config.yaml
moe_layers: [1, 3, 5, 7]
init_std_router: 0.0119
beta1: 0.95
Below are experts of layer 5 (counted from 0) of a mixture-of-experts language model. Rows are named router (the router's row for the expert), gate (a neuron's input weights, with its number), up (a neuron's input weights, with its number) and show model dimensions 0-191. Each number is 50 + 15 x the weight over its row's rms, rounded and kept within 0 to 99.
After each expert's rows: "mostly gets" lists some tokens that are sent to it at least half of the time. This comes from a sample of Wikipedia text that the model never trained on.

# expert 7
router:68 60 58 45 27 61 42 51 65 74 35 24 34 54 52 38 27 50 61 46 68 57 41 59 33 29 77 45 52 30 41 26 39 50 62 64 25 51 49 23 79 30 61 21 61 48 78 59 56 42 51 61 63 39 33 39 54 59 31 48 27 32 33 33 72 65 79 51 30 14 55 47 37 32 41 67 76 47 31 46 62 66 60 47 40 51 62 63 30 39 54 47 58 39 80 62 57 43 38 66 58 36 34 53 53 38 66 55 24 41 65 65 68 68 61 35 36 39 31 49 53 46 28 50 57 59 65 52 41 51 88 39 50 51 51 65 31 18 53 61 42 53 69 80 70 64 57 45 43 57 70 40 25 62 67 25 21 67 62 68 47 49 48 45 35 50 52 47 47 59 43 36 70 47 46 66 46 74 45 46 30 30 71 62 55 16 43 84 35 52 59 45
gate7:36 58 63 36 48 23 30 74 45 38 75 42 47 48 51 46 55 45 42 43 52 58 49 59 60 50 69 61 33 28 82 65 41 56 59 69 32 70 43 42 66 54 27 69 70 30 47 57 41 39 26 43 47 58 54 30 43 64 29 40 39 51 63 42 54 69 35 36 65 15 46 67 63 52 56 58 46 31 71 59 75 46 28 58 47 27 68 46 60 54 80 19 45 55 47 56 48 56 35 46 61 70 48 62 73 27 39 68 51 43 36 51 43 61 53 51 58 42 49 60 63 37 53 62 53 29 60 63 45 52 59 59 38 43 59 47 36 37 63 41 20 52 58 59 71 66 31 34 45 55 58 38 51 41 78 59 39 58 76 55 08 32 48 46 55 70 41 41 57 29 26 50 65 63 32 50 20 86 45 85 55 29 76 18 74 61 77 54 71 61 84 66
up7:28 46 48 52 50 60 17 47 76 55 47 65 23 39 51 77 51 39 41 77 27 40 77 56 77 89 37 50 55 38 55 48 50 62 24 33 55 65 51 37 27 46 46 38 52 46 43 63 41 28 35 35 43 57 56 89 54 50 66 49 33 42 37 54 45 47 35 41 36 50 66 54 69 63 84 56 43 69 56 44 86 30 42 39 49 31 85 49 34 71 54 52 52 30 50 73 44 65 61 48 74 51 46 54 35 55 36 59 56 55 42 42 74 60 36 24 48 16 34 31 40 66 52 54 36 75 50 46 50 52 59 73 26 61 23 58 51 51 82 69 43 61 54 45 56 67 60 41 69 74 56 50 39 70 66 64 43 42 29 56 53 58 53 62 42 65 52 54 36 39 44 24 64 44 55 47 63 46 52 82 44 28 53 45 13 66 40 45 66 81 39 33
mostly gets: " he", " been", " they", " she", " it", " Am"

# expert 11
router:59 57 67 43 42 75 32 49 36 74 58 31 34 76 66 31 40 54 65 30 63 71 41 73 41 53 57 46 65 29 30 37 29 42 62 49 27 59 61 40 74 50 60 19 55 48 53 51 27 61 57 63 59 32 75 68 57 71 31 55 34 39 37 50 63 50 84 53 40 29 60 33 55 33 50 60 55 52 27 30 56 68 39 43 47 55 67 80 30 43 64 56 49 28 80 84 63 50 51 66 55 70 55 42 56 36 54 50 26 32 70 66 52 50 68 45 52 27 53 35 62 43 39 57 68 62 58 64 44 47 67 48 80 42 44 39 43 24 71 76 45 57 75 63 57 62 76 54 45 56 63 44 21 45 53 41 36 64 63 73 30 43 27 62 37 44 51 48 47 54 51 44 78 56 37 60 27 76 65 48 35 43 75 48 37 39 47 70 16 67 55 21
gate9:59 64 63 68 72 51 53 49 44 18 37 51 54 73 52 47 48 62 49 23 32 65 39 55 51 39 62 24 32 71 31 75 29 38 29 45 44 68 59 56 50 53 67 35 43 28 21 44 51 32 33 50 51 55 60 78 51 73 38 55 60 69 54 50 60 44 12 84 58 51 54 39 65 34 74 39 61 56 35 47 72 50 35 70 47 53 46 48 58 44 82 52 48 36 77 49 54 69 52 31 09 52 61 56 84 40 57 59 22 24 60 39 74 67 84 20 43 74 27 51 62 74 41 48 24 35 49 61 41 38 49 52 63 35 31 42 27 56 36 53 29 42 68 41 50 50 51 41 58 56 80 55 66 41 47 43 65 31 64 69 37 47 33 54 44 53 65 54 59 59 44 30 72 61 37 35 61 50 45 47 27 45 61 22 45 47 39 51 36 76 56 51
up9:40 34 31 70 49 84 65 38 49 70 65 55 66 55 52 17 12 37 55 56 44 48 16 42 62 57 62 84 66 44 63 37 35 82 47 19 56 65 53 32 71 36 69 42 58 70 28 44 39 63 41 27 54 53 57 43 67 43 47 53 65 19 27 49 44 44 55 68 26 55 50 57 61 31 54 64 82 37 33 50 27 39 23 50 46 55 55 21 33 67 72 69 28 45 63 41 47 39 62 56 45 78 43 61 67 44 35 21 31 48 51 25 41 52 42 58 51 51 40 35 27 49 73 39 49 52 31 30 42 38 54 55 53 43 68 38 72 37 41 53 43 84 54 45 63 46 37 45 60 46 41 52 60 58 39 48 33 36 65 35 30 78 54 08 58 66 56 40 62 40 44 57 59 34 67 39 46 46 58 48 41 68 69 54 30 37 62 78 53 43 61 45
mostly gets: "ion", "ry", "tic", "tion", "ut", "it"

# expert 14
router:68 60 81 56 42 80 36 59 47 69 46 35 32 72 53 37 49 62 54 45 65 58 28 68 54 46 58 36 50 26 42 42 45 50 48 48 39 50 56 42 53 33 60 13 59 54 81 46 41 57 40 56 52 27 57 60 51 63 36 71 39 51 39 38 53 60 75 52 40 52 59 44 34 54 50 61 61 57 26 31 49 74 49 43 45 67 53 68 50 44 64 39 50 39 50 70 69 15 35 75 72 46 64 39 27 51 73 38 35 36 63 74 34 40 60 62 45 23 51 39 53 14 28 42 77 67 70 50 47 42 44 51 86 33 33 42 54 20 68 71 52 55 61 78 53 65 85 57 62 57 69 42 35 59 47 27 28 70 64 65 40 29 25 58 25 53 57 53 38 55 59 46 75 48 55 64 51 73 49 48 20 52 63 60 36 22 42 59 43 73 73 29
gate5:43 36 86 48 58 49 52 48 60 51 45 19 59 52 67 63 57 58 37 31 29 42 42 64 59 73 59 74 49 42 56 44 50 48 37 54 49 66 46 50 36 56 41 46 71 59 54 46 67 33 22 38 38 92 37 50 46 70 64 52 48 69 29 36 73 63 71 55 36 27 44 72 54 35 33 48 48 54 47 83 46 56 27 29 41 78 41 67 23 65 52 53 42 52 67 84 77 07 54 36 47 36 51 57 55 57 33 42 55 31 38 36 36 23 61 39 46 30 60 31 64 53 46 67 47 38 31 52 46 32 67 87 42 25 59 31 39 54 62 62 64 41 40 55 47 46 23 55 66 65 25 52 44 50 34 61 40 23 58 58 37 45 25 60 52 64 58 22 58 72 49 60 44 67 47 63 51 27 38 39 18 39 35 69 68 48 70 68 37 53 51 64
up5:67 29 47 45 42 25 54 58 31 60 89 61 37 39 50 47 34 50 52 55 37 65 35 55 45 75 42 51 23 31 44 37 59 64 74 48 36 38 39 66 48 38 73 49 53 68 49 37 40 51 40 67 32 71 60 60 63 47 59 44 41 45 36 65 43 60 42 66 66 63 72 63 52 48 69 43 35 29 68 56 53 30 60 60 50 59 42 42 57 56 73 77 61 66 42 55 24 37 57 34 44 35 62 46 49 36 60 57 44 64 59 54 43 41 41 49 67 56 58 18 49 46 53 58 34 41 53 39 25 26 68 41 62 36 37 36 49 57 45 50 17 64 39 46 50 51 32 61 61 70 46 50 42 29 16 33 78 61 72 65 21 80 58 55 35 34 66 29 12 60 66 64 40 44 43 75 38 34 00 61 51 09 57 34 59 44 25 58 48 67 74 68
mostly gets: " Pa", "de", "w", " Bo", "mb", "nd"

# expert 1
router:65 65 62 70 44 76 47 73 37 64 53 36 50 52 62 36 21 63 57 59 59 53 47 62 61 43 54 27 59 36 36 44 19 36 64 77 41 47 75 38 58 32 48 55 80 27 69 29 55 65 56 58 59 47 30 50 55 55 53 63 54 12 31 54 51 52 59 73 20 43 55 34 43 41 40 66 72 64 33 32 33 51 48 35 36 64 75 42 30 35 77 85 55 31 45 63 64 44 33 59 72 29 58 25 57 31 37 76 39 41 53 67 50 60 57 36 19 52 48 46 52 42 67 58 61 54 44 59 10 44 63 35 54 36 54 84 46 45 51 55 46 57 55 64 67 50 51 62 47 58 45 35 28 62 47 35 32 62 64 77 28 38 43 55 40 61 86 86 67 59 29 40 57 43 42 65 40 65 50 35 45 47 56 64 31 37 19 62 48 32 60 50
gate7:69 06 45 62 63 46 31 57 32 45 41 45 42 33 72 50 26 14 37 31 60 60 34 57 59 32 37 44 52 44 65 67 46 41 81 73 30 43 25 65 51 76 57 55 52 64 67 55 62 46 50 62 61 56 70 72 54 26 59 59 60 32 31 79 68 31 71 31 49 26 58 62 22 36 31 49 43 80 58 78 43 36 67 38 39 45 45 40 46 57 45 62 68 24 38 31 40 53 45 58 34 65 63 39 58 47 48 56 72 57 74 67 37 34 67 30 40 69 53 50 62 80 31 58 62 60 29 47 45 52 50 51 48 71 29 32 39 58 72 48 50 47 66 43 55 51 34 81 57 71 41 42 21 71 59 39 26 65 32 54 52 50 24 50 45 21 67 59 58 47 62 45 71 61 57 45 55 56 48 72 34 39 67 31 65 48 35 27 60 40 54 59
up7:40 67 60 62 52 41 26 58 33 49 62 52 44 62 48 67 42 73 57 76 45 21 84 48 71 38 49 28 48 68 28 58 47 53 61 65 35 47 59 62 67 40 33 77 74 69 65 45 46 45 58 18 40 59 31 25 51 73 41 54 77 56 67 65 77 69 41 51 41 33 63 49 47 30 20 70 53 38 47 54 84 32 23 50 72 39 36 52 25 43 49 51 46 54 28 43 44 37 29 55 53 50 51 69 55 47 43 35 35 46 45 83 52 46 51 54 56 75 42 69 75 41 41 42 63 38 64 55 62 37 46 26 44 73 56 33 43 52 45 53 16 43 53 44 43 42 57 34 82 73 50 58 87 46 47 44 77 47 47 49 59 37 42 40 48 53 66 68 62 76 22 50 54 65 89 59 61 68 62 44 60 44 27 48 48 73 47 25 66 59 65 36
mostly gets: " of", " was", " in", " to", " is", " with"

# expert 15
router:67 45 71 72 34 76 17 84 74 62 94 39 38 65 57 51 43 68 63 37 59 52 46 62 35 44 53 47 64 44 43 35 37 52 56 72 38 32 69 50 56 21 72 31 69 33 43 50 74 76 83 52 66 35 69 56 33 65 27 55 35 52 30 47 52 61 61 66 39 24 74 51 39 48 34 74 61 45 39 49 13 51 63 16 44 86 55 63 47 39 58 67 39 41 34 49 72 45 36 69 65 64 58 14 43 47 21 55 41 39 53 60 62 43 63 49 47 39 42 36 50 36 42 47 50 77 67 33 47 18 38 37 57 49 65 61 46 49 50 58 28 61 68 61 59 49 74 81 57 65 64 48 50 72 40 38 41 49 58 58 67 57 32 65 38 38 70 67 35 58 43 37 60 40 42 66 37 63 55 33 44 56 60 62 38 31 43 54 52 45 51 48
gate41:66 42 66 64 53 62 15 49 23 22 74 37 40 79 41 65 44 77 43 59 36 00 46 52 56 50 39 36 63 39 67 55 42 25 47 53 50 32 51 59 60 52 72 37 68 71 34 57 58 72 47 64 68 31 41 36 41 52 45 53 53 67 44 31 56 38 53 46 45 40 71 34 40 64 59 44 28 60 60 61 68 29 70 43 39 97 34 26 53 52 44 61 42 35 79 30 59 48 79 68 59 55 37 47 70 33 27 53 36 26 74 59 60 24 46 64 52 48 41 43 60 51 63 26 33 32 56 42 43 46 53 47 57 62 63 45 52 33 60 31 60 47 21 63 80 39 66 70 66 46 62 43 51 83 47 39 52 49 44 60 52 84 65 66 55 56 65 55 15 49 59 47 51 56 63 57 51 53 57 40 45 53 63 43 42 77 35 14 59 39 39 45
up41:51 62 47 72 65 82 20 44 34 62 54 36 44 45 46 51 30 50 71 40 34 36 66 22 68 38 46 58 35 61 26 42 43 70 46 63 41 43 71 51 65 54 47 23 75 40 40 70 58 64 59 64 47 42 44 29 63 25 71 66 46 64 47 53 62 37 40 45 57 29 49 20 10 61 45 52 40 54 46 66 38 44 50 56 47 38 44 61 78 52 50 64 66 56 35 39 65 63 86 56 65 49 72 56 93 31 72 38 71 50 91 28 54 76 55 48 62 73 50 47 52 34 31 57 32 42 50 27 50 52 45 41 45 55 57 56 35 48 23 44 44 49 53 26 71 51 47 38 26 64 43 42 40 63 67 26 53 49 37 38 32 51 53 51 67 52 23 47 42 29 41 31 44 76 52 32 48 51 27 60 51 78 17 72 50 51 63 73 43 58 69 43
mostly gets: " ", " S", " E", " F", " B", " C"

# expert 4
router:72 68 53 57 41 67 45 53 55 79 51 42 41 60 54 27 53 69 55 25 62 68 59 71 40 37 70 46 55 28 46 24 38 58 51 31 28 53 55 32 56 48 79 34 51 44 59 56 57 54 61 61 69 23 72 59 54 73 38 96 48 60 42 44 69 53 80 59 40 25 64 36 60 37 43 65 61 65 15 25 60 65 47 44 28 50 56 76 28 40 72 60 61 41 75 64 66 49 38 54 56 48 35 58 45 46 68 25 18 45 56 66 70 45 47 64 54 50 42 44 64 54 35 93 64 52 56 72 62 45 52 33 66 59 55 48 55 20 50 55 43 58 69 46 79 52 76 52 32 47 63 27 23 64 59 49 52 58 68 69 52 51 36 55 42 47 64 65 57 63 34 46 69 44 46 58 47 58 68 19 33 45 58 56 18 37 36 76 27 61 52 39
gate9:31 67 72 62 44 61 31 53 52 69 46 63 56 60 49 55 30 65 49 53 58 50 61 33 45 77 49 62 45 58 73 52 67 30 59 54 57 57 71 54 35 39 53 41 40 52 57 43 74 67 48 42 36 46 46 38 65 64 43 47 69 63 56 55 82 70 50 67 71 25 38 72 68 44 50 53 79 52 24 69 52 79 32 64 81 47 39 95 33 42 75 39 65 46 82 34 66 63 38 61 60 56 29 54 46 62 64 24 40 44 40 71 75 45 67 52 59 91 45 43 61 53 20 24 63 48 66 75 59 42 88 56 51 39 47 21 65 47 54 75 61 53 65 28 81 29 53 41 38 33 66 45 56 52 44 69 56 27 56 43 47 55 48 47 78 57 58 40 49 42 25 68 40 40 33 40 61 50 63 69 32 37 69 51 60 52 68 57 34 57 49 46
up9:25 71 40 62 38 70 61 33 56 45 11 31 49 61 62 73 40 44 43 49 55 67 32 34 43 53 53 78 71 61 60 51 15 53 57 34 41 42 35 31 51 45 38 42 62 60 84 50 84 73 40 58 43 54 44 87 34 71 38 71 73 60 66 53 12 74 45 57 56 76 63 53 42 53 40 34 69 52 89 46 50 51 34 56 47 69 41 83 66 35 28 52 58 20 51 60 51 66 43 44 55 37 53 56 33 49 44 45 45 50 50 40 18 42 44 37 47 44 37 58 35 60 54 52 49 53 67 44 57 61 36 21 62 52 54 69 50 60 47 59 50 88 56 61 72 53 47 45 38 50 50 38 45 53 59 44 67 55 36 64 76 46 43 44 45 52 54 70 22 66 45 74 10 81 84 62 50 42 47 66 58 71 47 35 52 68 36 55 56 53 54 49
mostly gets: " May", " February", " Man", " Mar", " June", "ia"

# expert 2
router:62 71 51 47 52 70 29 63 52 71 48 23 39 65 63 33 28 60 54 21 54 54 25 74 76 55 66 34 53 37 32 52 39 35 68 63 43 46 52 41 53 57 30 49 53 33 76 34 50 66 69 65 57 28 63 52 25 42 60 53 43 57 44 71 45 53 30 60 33 43 71 54 29 57 55 64 57 26 34 30 18 57 44 44 34 53 53 60 48 21 64 71 69 27 40 80 65 35 45 58 59 53 54 38 43 49 35 51 46 44 63 56 44 53 81 55 54 32 22 41 74 35 42 34 59 53 54 81 55 38 37 34 89 66 61 63 35 27 60 50 42 65 55 78 58 57 71 89 71 67 41 34 33 51 23 46 39 74 65 63 46 53 22 68 46 46 85 56 52 71 32 57 70 48 51 75 46 62 54 34 60 37 54 52 49 50 47 67 59 57 65 48
gate5:48 34 50 54 84 46 50 62 37 26 47 39 50 37 50 51 26 47 55 48 73 44 55 33 38 13 58 56 37 39 62 79 59 50 45 69 63 63 55 44 37 57 42 28 43 31 60 48 58 50 44 58 53 37 82 50 17 38 60 51 41 54 43 40 35 60 22 50 52 41 54 41 38 58 55 27 51 39 30 28 61 53 23 48 63 30 54 45 61 55 37 59 43 44 47 76 52 35 45 63 28 51 68 80 29 73 62 57 66 41 42 73 43 44 54 74 59 47 20 63 81 28 65 34 71 59 53 43 88 43 44 44 43 80 42 54 35 54 36 86 36 75 48 69 52 73 60 44 56 57 52 43 52 69 30 75 68 71 70 53 58 60 30 60 30 48 58 29 31 59 47 73 57 24 46 42 43 75 72 43 50 27 48 20 38 52 27 61 51 82 37 60
up5:57 75 57 48 47 43 56 61 55 46 54 40 57 54 60 52 44 57 32 42 25 57 84 66 39 45 42 56 56 56 40 54 41 55 36 29 53 42 50 53 32 60 53 45 32 08 60 34 66 26 53 60 66 61 40 32 30 66 77 61 50 49 47 41 54 60 45 49 59 33 38 67 40 69 24 32 83 20 37 37 93 47 41 26 65 60 53 41 68 81 49 56 69 54 52 23 60 45 33 69 39 59 40 56 29 68 44 43 53 70 44 45 54 46 44 51 78 49 45 71 31 71 43 63 35 57 47 64 63 64 80 41 44 23 73 53 51 82 57 62 23 45 50 66 56 64 56 64 57 21 46 45 28 46 35 82 62 63 59 45 48 25 45 29 59 28 41 47 00 43 62 30 51 60 53 41 43 54 73 60 52 45 59 40 52 37 68 33 72 39 52 60
mostly gets: " the", " The", " at", "The", " United", " National"

# expert 13
router:60 45 52 60 37 49 33 55 72 64 86 41 41 60 60 41 56 50 48 51 68 51 52 64 45 25 53 09 51 50 46 42 53 40 80 64 34 60 70 46 66 14 85 30 75 34 60 47 36 65 84 51 86 45 38 52 62 76 58 53 43 26 14 61 65 53 36 65 53 37 82 39 28 47 41 69 54 45 47 32 30 65 66 23 38 35 61 66 51 37 69 42 34 50 43 57 79 17 38 56 64 60 45 43 64 54 45 51 46 33 53 58 74 60 52 53 48 42 34 37 70 29 72 69 60 60 63 52 50 15 55 50 29 60 53 73 36 34 28 53 35 39 72 46 53 55 73 63 17 47 51 29 40 64 48 32 43 40 53 47 31 36 51 67 36 59 41 49 55 74 49 36 55 43 56 63 32 67 58 35 26 55 58 57 55 41 42 58 51 24 44 38
gate22:25 36 31 28 38 38 34 62 67 16 61 50 35 40 41 71 65 34 47 60 54 61 46 45 52 38 31 47 72 60 48 42 45 30 40 54 30 51 47 30 54 35 48 59 55 71 50 51 30 50 61 70 73 43 47 47 45 61 68 44 50 37 49 31 38 59 66 42 37 52 38 53 45 84 32 41 60 49 46 46 29 57 57 38 33 40 57 44 60 69 41 28 66 54 48 66 48 36 49 35 43 67 68 50 35 32 43 43 19 43 54 38 67 61 66 31 35 45 45 28 50 53 57 73 38 36 48 40 44 70 66 66 23 56 35 71 56 27 15 65 45 55 98 42 09 48 66 34 23 27 66 50 61 78 57 46 49 35 22 31 53 48 29 58 49 38 28 05 61 82 38 62 73 32 61 47 53 76 59 50 45 53 48 61 42 51 25 33 54 47 59 26
up22:51 42 66 63 28 41 56 41 60 89 38 31 57 62 35 50 53 18 39 61 39 73 57 21 58 35 70 41 44 72 41 74 63 42 35 48 54 51 59 25 67 63 55 60 63 75 38 57 34 53 52 35 42 59 46 52 41 46 40 62 70 43 23 19 56 20 46 62 52 53 43 36 56 67 43 54 30 33 70 36 24 41 54 35 42 38 41 50 59 58 23 74 67 44 46 36 30 29 52 59 42 46 64 39 77 57 66 36 44 40 74 40 15 47 45 56 48 38 54 72 61 63 43 33 41 45 25 23 60 26 44 44 60 63 52 61 69 60 54 77 52 59 73 68 46 29 45 30 64 33 59 37 71 37 41 51 46 60 40 87 39 40 44 56 70 44 34 73 57 24 58 35 19 60 44 46 71 43 59 51 34 51 48 66 39 50 24 64 56 54 80 82
mostly gets: "\n", ",", " (", " \"", "==", "\""

# expert 10
router:81 63 45 68 30 62 29 74 60 73 82 38 24 61 48 40 40 64 50 38 53 63 46 75 46 69 35 34 68 47 50 39 45 44 66 79 33 56 50 31 44 35 92 25 81 35 55 31 58 75 95 48 55 34 45 76 32 67 31 56 36 38 15 60 67 42 67 73 57 42 67 36 23 30 35 78 65 44 45 40 14 51 53 15 43 62 62 52 47 54 56 57 44 32 47 63 61 41 42 63 64 53 51 27 38 54 32 37 54 46 62 66 74 57 65 46 53 54 45 56 71 37 57 60 59 55 53 41 29 19 48 34 56 49 58 55 43 32 29 68 44 54 63 45 51 54 79 80 53 55 51 40 51 49 42 39 39 62 64 48 57 47 47 70 40 23 65 59 34 50 51 40 64 35 39 67 40 52 63 41 36 49 67 58 52 39 49 59 58 26 53 33
gate42:69 29 59 54 52 53 73 47 50 48 61 47 33 46 14 62 25 77 14 55 45 43 55 41 40 38 54 12 58 25 50 37 57 40 55 66 48 66 47 34 63 50 77 52 91 51 36 57 57 71 33 65 46 21 37 31 41 73 44 49 47 43 39 58 56 45 83 35 19 45 54 41 40 41 62 31 31 71 72 76 42 44 24 55 37 39 40 58 44 41 71 06 36 64 48 65 34 56 57 35 53 50 63 44 32 51 30 59 61 77 66 69 62 75 58 44 27 43 65 66 54 40 46 49 61 23 62 41 45 21 56 79 50 57 55 53 48 27 52 41 54 30 58 26 39 52 66 49 35 46 49 45 94 66 47 42 41 47 44 42 43 66 42 71 49 28 73 46 47 50 62 28 73 48 43 50 44 41 45 47 41 42 41 69 55 32 76 38 46 51 49 57
up42:68 45 48 53 47 50 46 44 40 58 67 66 55 72 59 76 34 57 51 31 73 36 43 39 49 46 23 51 36 82 50 55 52 52 11 60 70 65 60 57 48 67 57 46 69 40 39 47 47 58 66 52 53 57 47 39 45 33 40 58 39 56 62 64 19 40 41 73 40 44 67 31 59 40 71 63 59 49 51 64 50 52 66 46 27 40 52 34 30 31 61 42 61 57 56 51 45 78 75 03 74 33 59 44 61 60 69 27 42 07 72 33 54 19 58 56 49 39 33 37 68 36 42 46 48 63 35 46 27 52 54 74 36 61 46 25 43 47 52 58 66 71 65 57 50 25 25 52 67 40 54 15 47 20 66 20 43 63 39 44 50 63 56 34 52 65 62 49 74 30 40 54 42 63 75 63 43 42 49 70 61 67 78 63 46 50 25 85 56 48 38 50
mostly gets: " ", " (", " \"", " S", "–", " E"

# expert 9
router:58 58 79 71 47 66 34 72 67 64 66 34 41 59 54 47 46 48 83 27 61 56 58 61 56 47 40 37 60 42 28 19 40 53 68 49 41 45 58 24 74 31 60 48 62 43 47 39 62 84 64 59 61 37 63 52 30 54 48 53 35 59 25 35 54 41 63 70 31 11 70 42 31 50 38 58 61 61 28 45 31 58 54 29 44 55 66 79 38 42 67 48 49 25 61 76 67 46 28 73 77 60 61 53 78 44 38 61 40 40 54 60 61 49 57 40 37 57 67 45 54 29 66 61 60 69 75 41 39 31 30 35 62 38 36 68 23 39 37 69 52 74 64 59 69 58 84 63 49 57 60 56 45 62 51 46 42 54 58 74 51 63 39 62 36 26 52 75 38 62 22 35 61 48 48 62 22 63 37 32 36 34 58 73 29 29 43 62 49 29 48 44
gate10:53 43 64 34 24 60 61 41 56 42 63 51 30 57 42 40 48 60 30 62 57 62 50 46 62 56 44 54 43 57 72 45 37 31 50 78 49 72 59 34 28 85 33 44 48 46 47 73 38 49 59 23 53 57 28 34 61 69 46 37 56 21 40 61 49 22 52 52 41 36 53 70 30 42 54 40 14 35 25 55 45 43 29 66 85 44 87 33 53 53 46 37 40 50 43 66 66 89 42 43 20 73 27 33 40 44 43 60 29 37 52 30 48 60 41 61 66 56 52 55 40 47 69 66 33 10 74 42 40 50 53 53 53 29 64 65 61 49 38 39 39 66 38 41 51 72 92 56 41 57 59 58 51 36 38 22 88 51 57 77 30 59 51 28 34 41 46 52 48 75 68 50 52 53 72 44 46 60 34 34 52 42 54 59 44 48 68 46 51 53 20 35
up10:75 46 47 37 37 54 46 29 23 34 45 56 57 46 68 48 72 61 36 58 41 29 35 65 52 64 50 25 40 33 68 30 28 57 65 35 37 68 63 63 40 59 10 41 76 44 34 36 61 59 34 34 50 50 20 64 38 51 79 35 57 62 56 36 69 44 51 80 76 56 48 42 47 74 39 47 56 46 55 62 77 50 40 69 62 45 44 71 57 50 45 67 30 64 64 44 78 72 70 42 17 61 34 63 63 67 35 27 63 41 57 35 50 34 60 78 46 71 40 59 32 42 62 34 28 57 55 36 59 64 43 41 37 46 57 65 62 61 48 54 51 42 59 66 67 41 47 71 56 81 57 45 46 34 86 46 54 68 41 67 75 56 13 48 23 40 51 52 47 60 35 24 60 56 41 53 42 67 56 77 50 58 96 34 51 42 54 40 41 53 58 63
mostly gets: " |", "%", "---|---|---|---|", " Siege", " role", "\\"

# expert 12
router:55 76 60 59 30 60 49 55 54 60 46 40 50 52 68 49 18 60 56 66 49 60 14 61 57 38 60 37 55 37 27 40 18 50 69 81 37 53 64 46 54 40 58 47 57 31 58 33 55 58 59 59 59 53 29 39 61 57 54 69 46 20 33 49 54 68 75 64 24 39 63 38 37 33 34 64 56 79 39 37 41 56 58 40 43 72 69 54 34 22 67 80 64 38 44 63 62 36 26 64 59 46 46 36 71 29 52 71 36 29 71 62 57 64 57 39 19 49 38 41 56 50 62 47 60 54 66 63 36 30 62 40 60 42 63 96 17 42 59 65 38 62 61 61 63 61 47 50 39 63 57 42 17 70 51 41 30 68 63 65 24 34 42 67 38 49 64 81 65 71 28 31 61 45 52 62 30 56 49 27 48 42 57 69 35 48 25 67 50 40 64 45
gate6:53 41 61 49 56 64 30 22 78 65 35 35 43 29 30 60 88 33 48 30 64 24 55 42 18 49 42 53 60 48 53 72 60 35 44 53 48 61 32 31 29 74 43 58 57 71 55 64 49 55 20 46 71 65 45 38 81 32 53 36 84 58 48 54 34 41 44 38 36 16 55 27 55 65 37 49 57 62 58 43 28 34 44 73 32 46 52 37 67 87 51 76 59 34 40 48 42 51 26 62 41 50 41 50 25 32 50 44 54 64 62 57 58 71 51 54 60 77 19 51 47 47 56 48 82 54 57 35 65 47 49 31 49 71 64 44 19 41 54 45 35 63 40 32 71 39 44 70 45 67 76 28 28 76 43 26 56 36 43 33 27 64 46 53 54 33 54 55 56 46 66 37 61 51 61 42 54 68 51 64 35 73 66 49 70 59 38 66 55 51 23 58
up6:75 57 51 45 74 70 58 61 68 23 48 55 74 43 37 35 46 60 57 51 72 58 37 34 45 66 34 43 63 31 52 61 57 04 57 63 56 33 41 71 16 53 76 48 29 35 29 30 66 45 40 66 61 49 74 50 61 41 46 58 20 59 89 45 37 49 82 54 61 41 44 22 49 45 44 50 54 62 47 81 26 34 41 47 59 73 57 41 46 51 47 41 56 38 32 28 43 50 40 69 23 66 65 45 44 45 42 20 31 68 79 38 49 33 56 34 30 65 58 38 42 45 54 44 61 57 27 54 39 58 44 40 29 31 35 54 47 40 35 65 49 61 47 26 66 43 49 47 64 60 42 49 64 27 69 31 48 55 35 51 61 62 55 51 62 45 45 66 26 61 56 64 73 61 48 25 74 57 28 16 56 35 91 51 52 36 48 64 29 38 62 62
mostly gets: " was", " and", " is", " to", " with", " for"

# expert 3
router:66 40 80 52 09 65 46 76 64 81 89 38 44 65 60 42 48 54 74 39 59 58 56 65 48 35 29 36 56 51 53 47 28 80 64 50 27 36 69 35 58 22 61 47 63 62 59 48 49 70 67 56 57 46 38 34 48 59 26 55 34 52 18 32 59 59 71 70 54 45 61 40 25 47 38 60 68 57 42 56 34 72 47 38 43 71 55 60 60 20 66 58 27 31 50 42 70 25 38 72 71 50 65 46 56 51 60 53 28 45 52 71 60 50 45 59 46 56 41 47 55 37 45 65 85 64 57 58 48 24 50 59 52 43 48 63 41 40 57 50 48 53 77 38 64 78 76 70 44 54 43 34 44 62 47 38 39 69 56 71 43 16 69 70 29 39 44 58 40 63 42 11 64 32 59 64 51 74 21 44 25 59 51 56 50 32 34 56 52 55 38 41
gate9:37 51 47 62 42 55 39 80 29 41 53 47 75 50 49 48 70 63 39 38 53 52 32 40 50 40 68 41 42 33 56 29 38 57 29 02 46 48 63 53 91 48 45 48 38 51 47 58 72 65 21 52 38 64 50 60 53 44 50 48 64 68 58 40 59 64 51 43 48 79 70 36 70 40 49 50 65 77 52 31 74 79 55 68 48 49 80 64 52 23 51 37 69 53 53 44 53 69 55 62 54 46 74 43 38 45 66 41 20 36 22 70 32 44 45 62 34 88 42 55 61 41 68 39 56 36 44 45 58 33 35 53 31 59 53 39 38 59 21 77 72 51 43 33 46 31 40 59 36 57 47 78 59 48 28 27 35 51 23 49 49 20 48 65 45 72 38 32 42 37 41 50 77 40 41 56 29 83 10 48 59 47 61 40 31 45 57 41 29 50 55 51
up9:34 27 17 28 46 40 64 54 54 48 46 37 42 69 18 44 48 35 76 45 62 53 48 70 38 50 62 57 58 80 53 43 74 65 41 12 56 61 57 45 43 77 95 52 40 71 43 62 83 63 48 41 72 64 46 48 52 71 54 47 41 58 56 54 32 25 35 50 45 58 20 57 43 46 42 57 90 38 59 44 69 26 40 14 47 48 58 47 70 67 51 56 44 30 52 76 62 60 38 28 59 33 54 50 73 43 61 35 43 45 45 45 52 85 59 40 35 48 43 64 39 52 52 43 53 22 43 37 52 58 50 51 50 23 65 52 19 74 60 34 37 46 72 63 60 70 30 75 53 53 61 49 41 40 51 74 59 47 61 77 65 53 56 37 49 71 45 35 72 52 50 75 39 46 60 59 59 45 40 65 18 51 47 43 42 66 42 61 64 37 68 78
mostly gets: "9", "4", "7", "6", "5", "8"